Experts of a small language model: 9 layers.
Below are experts of layer 6 (counted from 0) of a mixture-of-experts language model. Rows are named router (the router's row for the expert), up (a neuron's input weights, with its number) and show model dimensions 0-159. Each number is 128 + 24 x the weight over its row's rms, rounded and kept within 0 to 255. Numbers have three digits each.
After each expert's rows: "gets" lists some tokens that make up at least twice as much of what it gets as of all text. This comes from a sample of Wikipedia text that the model never trained on. Tokens count by the router's weight.

# expert 7
router:102159130149164126134172125134083157138140148148146136123190128089123090117176167100136088129129087147110138100094127149149117117131084142139113147108150141109089175146153103142124131110166088145149153106138153112130131142093151070126122144133118148155112113108110099116134127151107143128093087127112151096093133160116123140113114125137139181138149129082164112117133067120106138135149135094146115146100121077134158086107105134170110150134154111098139118113141146165106102142131144
up0:127134141138149100116144128155130134163147139151146078105112124090098116153103155133087146072128088161150125117156091140096110150142090137140111129100136134108106147100158143096079143138112130158130156089132151121139106139124133091124101118187181129120155109138097124190069115149143124103098184142093133144133143183107125102149134120159115117120181150110140127169132109151111106133112144104133127116097151135149173115100135141140118125111143136103120103125123172139147114117160099
up1:105099136112144137170143100084119122121116162136154129158120140154106116117122178149130136116164079121076125099099126173133114150120151181144127122110101096123142161158131124108143105077147147102147113109129133101153139145117152099107126134101094078139149145090136160139105140127144127112095142116087125136166140118132142128119157123168108156171135126110143105129132132152128131142119104112147168099121115130107174129090117116113107202097147195081145141129128152149073107128120126
up2:105128165122152095107129147109139091144144163158142152173186113118152172147158144117152122128134115129118149124141078101123131144145119068102133163091138107069114149133098094111118146133125122121121125142160141111135102160136117096147165136139105141125113121157104105074142053102152142124105127092145115097101117092137119155145116117097108138154141138123105127100143055104132107164120139128137105138120142119144148124098114154174113167135145154086148152164151153126150120119119120
up3:116156116193132150076169150153096106120076144158117104175124107118119093087141128122164139151096110141138124119080148103149114109111119119127115118138107112119147112141138105140129147090127133121119179095117117114154154101133136125165150151145140160152095131112147129091133114097117173137129072122155131128102147147130136125117085178133138121148108115155178151110202119148118081137108140128106132129122126160118166086127132113160154105132126146166076168131135103134132126118121123
up4:123134136169140087108146132117108169124125122139140167099165144099147140108138146152115124135151086109140150095142115179147103090069154142163112122110157134165138147165129055134118151137084120119123137141146112105153126159123109104152134102120177118151124102101095106119131178132156117129112147122124123095078131160145120171082108141119147112092141121113149131145105123138120146141105167095152102114113143127114140126107115117112153103109099127118112131152156122170137133122054180
gets: ":", "-", "|", " |", ";", " the"

# expert 97
router:134166068146116162115143131169136131126148102137106145157161132110080139067143151115115134148099110117132127111133115102140095120117123158127111124131114120115116156115134155147094177127149087106147132126147145140123118144144160106129107120117119075121132121130099122110151134174136186092131115141102100158111127132078149091107132124116149130140123147138180129126125149159121139120130134098080087120130123099170168101131115183164179105077099165173108112161110157111122135146139152
up0:173139129102116143129126125122120188133156143124075139112132124127119130129127149111110138135089115151111121119128121141100100150134146101157085144124128110124162149138127125179110156133148117144114144147167140176173092143146126087095143141133151112079122107129118141095132150125169116110143112112109115146097150123103145098153071114128167118123106158129175110130137137109124137151155097133112067132111083167150105094147114116147173109094157185145090106146093116136133139139196129
up1:091156136144146147161161079098126118121122096131136135109159175098098138124173128129198123117127127144150137155134135101147172156116078093138102139168121119102107141113132120138111092100119147142146117122128157100097146132154125161177131098112112142105134107125158127126140139149127097128127141119048098132124137104116111111125107132102143136133134126131172157076154143133122154106132112101105114119119094128161173112140124143122149126093196137170098104160076112138130109100114142
up2:103083127173139135152101146198129126122152122118147137179136109124106110094127099167149120134131134118123107106117117125126141119110123120135174155121104123123141108139132111107132150116131151106106141124165145127116089130167112116146152125159120095106122196153134114118129175116111173121152125106117098071121102135125144114134126132134163084135136174119104081160144101114125140133114119114112150129115090131166070123133130167166166159079122143195118166137112116093089117142100136
up3:114136104169108093123096111136132162108098117086154130154113170089092156124099121110174134173161121121130129089106143159104088124124136128155123154134117091101136155134149102152128158170129159098137197106143124115059090128117116130168108128157116109119132113119106108110092159127153145104117153136116127078165115127130118158163109148159119168109131097114135134121123135143140130118163123096118101162120140126165154126105127133126159122124139196163138119138125156100121095117130170
up4:142114150142108122172130155068145133102124099115078141133158159130128108103108123091126095138128144110119114155123126099085131133130112168105116104132134104114064089142139134125057164123140119120151141109112152091124137131126130095120116102137142117133171141141148109113102096163129131113134159179133115168123138171119152118120141131088195158156112147183117093118130131144112156145153107110091122110107151107191136114151141154153146083116124148151101121139102142157123122131143156
gets: " p", " A", " E", " R", " B", " c"

# expert 12
router:135124082143104097122145147118110096151097159108159189129176128132098147098136195116111141102159087148077140110069119152096122126123168131144096139128122136141126146117129160109110131145109108175147118096133154122119105141106141140142131131121145161127093141135156085120129126124097145130141130123125123159057128113093124131121141130114116106137183155120099155118140155159099161149126094121093148104122081095128125120141103160139139165122126078130095152153118161145149117117125169
up0:141101182123154148099146139091099069158130101139166140130177133156130138092123125119164126074173106143074120083114109116082108101121125160092136112148152127137115159114128107134124120132195110192142133157141111142105114090105166109119139150105173095116099192112103136111126158141121136138136143144098104173134150171092151121121125115130136123145068137141139124114168130111100115120114138155136113109119142145153117122134105130113122125128105103135135130137135121089145123110139134
up1:131096185157148157147142122128151077110132154136143134116143102159144132163084090116098147117114114118123140101113112107108129118160113135162156135117117149126132119144127161084111093127148165114160098158123126145148111138124201092160093139099154102137085129159157140141093102145114124096150160139093124172122107137063169156107122144129140112118098116112099139141107119146119166101151116112118121080124145144130102119168101093108149147114117163164104114161110143125151117114106091
up2:151106099148110096139142144137110138149106127153144158129153112109134119128110116108182113143148124152139105092135155157114094156105162112145123155178137073098101173174113121127171165097126157133151150140146135139106150141098118122156115089095171137139078108145132142087125139106111092145159157116075099155124106098141134130109120095143125110132124138092139167145120105118181157092126148179120150148116114109148115116166125184121106154120153146119124112129123118128103099128088159
up3:120149170137115124112137123147169100121067118115148147129125142135124140147079123099118089111087085165097150154082133100094120119094133179142099131109135121125118120130119131147107141162116128119125109142165115143117124134155132155117117129182098183088163149145143133117112167145153110079146130082139130139071139126072142116123151137107143132146123095139127094095105115132138149132145138156105108128120129100144146125138125140094112168138103114136173139108141099170100197100148154
up4:081121147129129118114154142153141167114151167132151108153134136154119106128112123139089114168105076104114130125118126124123135115136163101084183140137106198144151120129119152126091145110140139107141091128184123142170095109154104156088123096152156127118155125083095125134152111140121158154140102140120115157132130132097127152167169123088102091136125120160101116138143141151143142129165150111081090117125117085128117137146110113186125107105108093110112153139071134142135159122152133
gets: " of", " in", " to", " for", " on", " with"

# expert 37
router:133122077127134111131158126099065141145103176114146151135147118146113154113145197125136144102152100155092118094105123172085128119112150135152072140129127118134111161115144170088111148096118110188150101094145144116104121146092120155123113110136123168121118155135143093120156132136119156113127138129114101154094115151093149098114150143126150116131182181119083171152142109173103146150121116127114136102111102099114132120135114176149162131105122094112122135157109139115136120140117157
up0:157135117096132141121126125088165119173146105129156095144151143138154106128144127126133114120115111105100111128153109140104127114146100073098133124142151152150131144138165149107091120067099112102117111158123127148181135101093171144112150139114152100102133152089104175131198089095123132118147174126126122169137111134073134164130102137108130129092124122192151127110159115142132125164141136141132104108112131158108181088093112154119174112138125144123149126162117138143123153127110145
up1:123133130088129145133145143134090124149102126151123119154157153112140064144143142153127093140073122134124116137137104105184134143087152108108088137086101085178124083126135123137111140107095101139153155125134120129131125134100110154169133130136086139094117157131170149096142146123166084129136093094157127104113138133141115135148138102136132116151135100123127125153125157140181125144087099171130143119138130128106083073163141083095135173170163153171112118112115136130138116151144135
up2:161189146109150088141122069155089145144113136085126110096148125127150135111112171148139165164113125136145117129153159131146099144096107122129128118127136093086147124117156086129154110114166147148113121100128123137170136110146156145113155129130116114116117163157130134143129129115157123147145097081105122171113122128140110124122188121108096132111118092110115168137125121116142051154045137155121133095129170122123119095111143145091160170134122116114110134165127136127125096138117148
up3:146156104093101132141143123149102124078129150117062115105088097117169115111136141155110125107153114117144103141122107165159118121115142106146124173065127099133135086144124124135126149174146170155127126130143125108156143144068102107178153113144131136127117179115130109164142168134122085127145122114139120109094136123183111153172174144114147121146125098141137131137132107075126144116120132126123111108096104136118134128135177153130126136131108144156121120071154085093122146140169141
up4:150128125103111117088140177125138130098142106149133098107113151116116125087106114119184110127117091182074103088115122143107137130131144114139126107134144115106106123107144148113130140156159105070133110149141100141168102115154179133100095160132103126164136121124126086152179178174103087112145149136144101105099130116097159134163148134127097150121099136118190117142091118124140163119131153134090106127139097133121134162162143130110162116123106144144095139117167144154109111135160128
gets: " of", " in", " to", " for", " the", " by"

# expert 47
router:155135133191151094127126117142122126129134119093126116110149076083117098140150142080116108165124110214144126074141123122124096126137084109123099140136120147122170137085130110140115184136107102161125173101129168125147127163125152131144106143125131128134125122145114108111115163153108148105113150127091144156121149148097139091092140117146147145137127182145113128133154130135115091129165164103114157103125105111161110116110108146145099139152117080122081121141086119162100111122135136
up0:147119091125146106115132126199136150077152157110114116140173134099094106104137142122106122139105141112147134105133151118085136150105116134097146118124096109157148149131158096173113111142127099147158064099144173137121155145103145148114144161176148099117151150137055067117167163133109147141107111117092155130138132138118088109115115111125154110156128142165122130171123115117138094114156123158081138101108123126142157135133155140136129128121139088132145146178122130122131129085145141
up1:147137136137130170133130103142108126132127118158140146157136129095163155195117121086183078135117128172152119168143113127147090144153149135098097131099124128118114113112125114165104119146136076111148104149141103108110147183129128135181152134113132112136137134161157081097120113107125149085145092147096133138160163155085121163110128098134127143106142133141123132104155118163085132137101097128054123126135095129131119134117123126080139129137144148108087102147117120107125165175122109
up2:124124129152117129151138094142143172113152132129132147117101117103152090145132120104142124148117097158107145081113134102180131155152092120103106126144165126122122116177139082129143168100133124110111147070150153111128106126110154154119108123142131136132162104102109101125119154203147120131121124151070153099101140152165104143120111098183100127157132149135140129098144137135162122141078149113159121148170074124116094161077119152104109138132136128136093137135112154163090117108106128
up3:130127156143113098132120140071116084155131151098140159096182131123074162144115106158092061145157083157157103093120122104130149140131140175092102146147136137085115105148158120123110134119138121133146156138141116127121133103147170135163107146127143085123130107144153114114139158139145153131112117130166103147163125154123114160083108129130149130149120126136128145133110090130143121169094138144118110156128111132152085102131185128138068101114128116153167119114126121078143100142171132
up4:121144146149080125144103109156101105106141130092111145111145114097152089128127099134149086139105158130111098157134132129165143147102103097156125187087100172126144126152108083106139127114122069129156151114146118120157127130168152130127124143102131109098131127115125105108092167088113153096175103134127091151142101138141162205155168108110135123107102144158112156138103118113117128168154156141109121132133128138138087141139068125143133132156154129116104152147148163141155117105110137
gets: " |", "==", "-", "===", " |\n", "|"

# expert 128
router:128145145161175126130159130151139134145136151114146144173138134102125137131134146080136098119145116175103150112124095143129118113108087101121109157078113133125141141118117134110113142112127090108119178109137159096137135140095155113138112140110124134137112104143118094131104105157120141131073095104116135121118138167112114116091156120104107143110144162139137119138140121163132073127185146086174168122118105086170137074077098110171087136145133114069147134148135136178119122145157143
up0:144137108136115138150167141162089124137118160113152174156122136122166141135158132111162135106125183106105124131137121110169094114111127128139119171068105146132152174122106091113102126136134145127118152111133142094122132170138108116127173126115071124152098110150160103134125113129116160130095104045157149142144137145105143139104131118126099147128129147086141136141110097123128073111098125135155154149097142133160113104128097146187104141098132136110148111118186170125145120111122156
up1:159095132140164087197130152083097107148124157153126173133111109142134125130153179142136100089158129128149173121121124136111135139117133124133110119146121110118165126131152063137150140138103142157152164140150162097130060121135087119161111148119122139154107102130103117099175109136153134116062127113107145080114147118119091127162125116131119173088129116101150121095124147151161131140109120091128125095147118114162139113086127110085141126149121107142149109120106122151114109106106144
up2:168097116155103119109175126155122122132133132118142146117157086106105140119121104132150131122115124153171152106141139159138127120120112086068150120131118103096130149114179123119112145135148102090157174132130140123159143164160100074197120099126170131127146106152115137087093149130145146130116104108098160116135106141098143111124108139130113137129155141145134138141176073098108084142109107142114112109149156085167129115096146121166105119147163112141108151153131075130083133102121136
up3:094120111114106110126153119117148101123142177134085152142145146128091159145155168115157133120114107136132115114081102133116157126134151097130128132100165130126149137171117106131149124136137095110121160121174144126128114120121105102143151121084150089098111133122100162096111069100119125127125132114129125155162150119164129110096134132084150118118196182101122132100182118173145129131093157146138136128161094149152106122113117113151087159113152102145147174115145158144122107089096171
up4:112154164156111137135102125088088091151122150145100122102117138122140096116109152130128115135161125131120115112122146129126110150141128119089129179135140135184121122092106135108162146139116187140148151065145185106119156105133124122130146146173129121101115118065117120137119126142135086111138110108065141165167104173115129174106136107096105192159139134116153114121113143119152143117096145107127110132105167109155100155150121091098127107129104150141119156159105114137144134085139127
gets: " |", ":", "|", ";", "=", " /"